python train.py --n_layer=9 --d_model=384 --n_experts=16 --experts_per_token=1 --d_expert=704 --d_shared_expert=0 --activation="tanh_gelu" --moe_layers=[2, 3, 4, 5, 6, 7, 8] --router_score="sigmoid" --normalize_top_k=false --routed_scale=2.0 --balance_loss=0.0016 --balance_bias=true --scale_expert_input=true --init_std_router=0.0185 --lr_router=0.0016 --n_head=3 --n_kv_head=3 --head_dim=128 --vocab_size=22666 --norm="layernorm" --norm_place="pre" --norm_eps=1e-06 --positions="learned+rope" --rope_base=10000.0 --rope_fraction=1.0 --qk_norm=false --attn_scale=0.0884 --tie_embeddings=true --parallel_block=false --init="uniform" --init_std_qkv=0.0194 --init_std_o=0.0 --init_std_up=0.0194 --init_std_down=0.0 --optimizer="muon_variant" --lr=0.00812 --lr_mult_o=3.0 --beta1=0.9 --lr_head=0.00923 --grad_clip=0.5 --warmup_steps=200 --schedule="wsd" --decay_fraction=1.0 --decay_shape="linear" --final_lr_fraction=0.05 --batch_tokens=131072 --seq_len=256 --doc_mask=true --train_tokens=660300000 --steps=5038 --dataset="wikipedia_en"
Below are experts of layer 4 (counted from 0) of a mixture-of-experts language model. Rows are named router (the router's row for the expert) and show model dimensions 192-255. Each number is 200 + 40 x the weight over its row's rms, rounded and kept within 0 to 999.
After each expert's rows: "mostly gets" lists some tokens that are sent to it at least half of the time; "comes after" lists some tokens at least twice as common just before its tokens as in all text. This comes from a sample of Wikipedia text that the model never trained on. Tokens count by the router's weight.

# expert 8
router,158,186,181,161,221,170,212,165,169,199,156,135,194,205,198,150,172,172,207,203,254,224,137,182,191,211,223,209,214,231,195,170,258,239,227,199,296,161,154,229,217,141,217,229,180,224,167,201,208,118,241,238,202,193,173,229,215,212,203,175,184,219,199,166
mostly gets: " his", " their", " its", " or", " her", " and"
comes after: " of", " in", " to", " with", " for", " on"

# expert 15
router,192,204,158,240,145,251,225,165,208,153,191,201,150,152,212,235,156,168,215,190,243,176,130,188,132,248,255,177,204,230,168,183,234,177,195,179,255,204,195,216,258,146,165,202,124,164,173,201,231,211,295,222,159,170,178,240,229,227,193,204,146,179,215,223
mostly gets: "\n ", " re", " pre", " inter", "\n", " sub"
comes after: " |", ".", ")", "\n", "==", " ="

# expert 4
router,183,154,201,229,177,173,165,177,206,236,137,238,245,148,199,157,222,135,172,220,234,210,160,218,173,221,215,227,220,254,177,191,216,220,189,206,229,147,199,292,173,231,220,195,192,189,158,252,137,184,183,200,203,184,194,196,234,206,210,221,204,171,166,195
mostly gets: " which", " was", " who", " has", " been", " is"
comes after: ",", ".", " it", " It", " that", " which"

# expert 7
router,79,195,155,203,158,183,210,175,215,213,159,224,169,183,193,182,167,156,195,205,163,242,125,196,261,253,176,135,146,287,226,260,217,190,179,209,247,230,172,186,229,187,201,182,168,153,161,212,243,188,268,261,223,179,216,246,224,282,194,232,211,222,220,199
mostly gets: " %", "|---|---|---|---|---|", "|---|---|---|---|---|---|", " MPC", " Candidate", "″"
comes after: " ", " 0", ")", "%", " 1", "1"

# expert 13
router,115,165,184,165,233,218,230,242,228,112,228,199,247,203,224,180,169,268,258,201,189,220,140,207,236,180,173,184,205,181,225,220,212,119,173,229,256,256,116,232,181,230,204,212,209,182,187,215,161,229,215,172,226,213,193,259,83,169,214,234,171,236,217,204
mostly gets: "|", "=", "See", " •", " Preceded", " Succeeded"
comes after: "\n", "-", "|", "\n ", " ", " Preceded"

# expert 12
router,264,211,211,182,247,151,162,275,248,240,152,183,163,153,119,155,206,247,162,196,191,196,160,190,203,195,167,132,186,324,199,197,226,163,220,182,189,193,171,235,173,235,199,202,191,223,163,225,198,186,231,213,247,134,302,267,167,150,223,307,164,124,163,118
mostly gets: "00", "0", "000", " km", " million", "36"
comes after: "–", ".", " (", "/", "′", " 6"

# expert 9
router,271,185,201,204,183,271,258,204,226,196,182,212,248,164,222,147,184,218,171,142,211,240,180,230,298,228,194,219,243,249,138,191,212,173,212,186,264,214,179,183,204,246,220,247,183,225,182,206,103,206,106,244,221,224,191,195,275,157,225,257,163,214,226,85
mostly gets: " June", " October", " August", " January", " September", " February"
comes after: " |", ",", " in", " (", "|", " on"

# expert 2
router,169,207,141,188,213,152,150,196,175,189,176,234,208,157,220,215,182,214,200,227,172,95,190,185,249,217,189,182,225,227,192,126,207,130,207,235,235,190,188,221,259,214,266,246,113,168,183,205,177,233,154,246,239,245,281,214,208,195,247,244,127,175,142,196
mostly gets: " new", " other", " same", " many", " former", " different"
comes after: " the", " a", " and", " of", " The", "'s"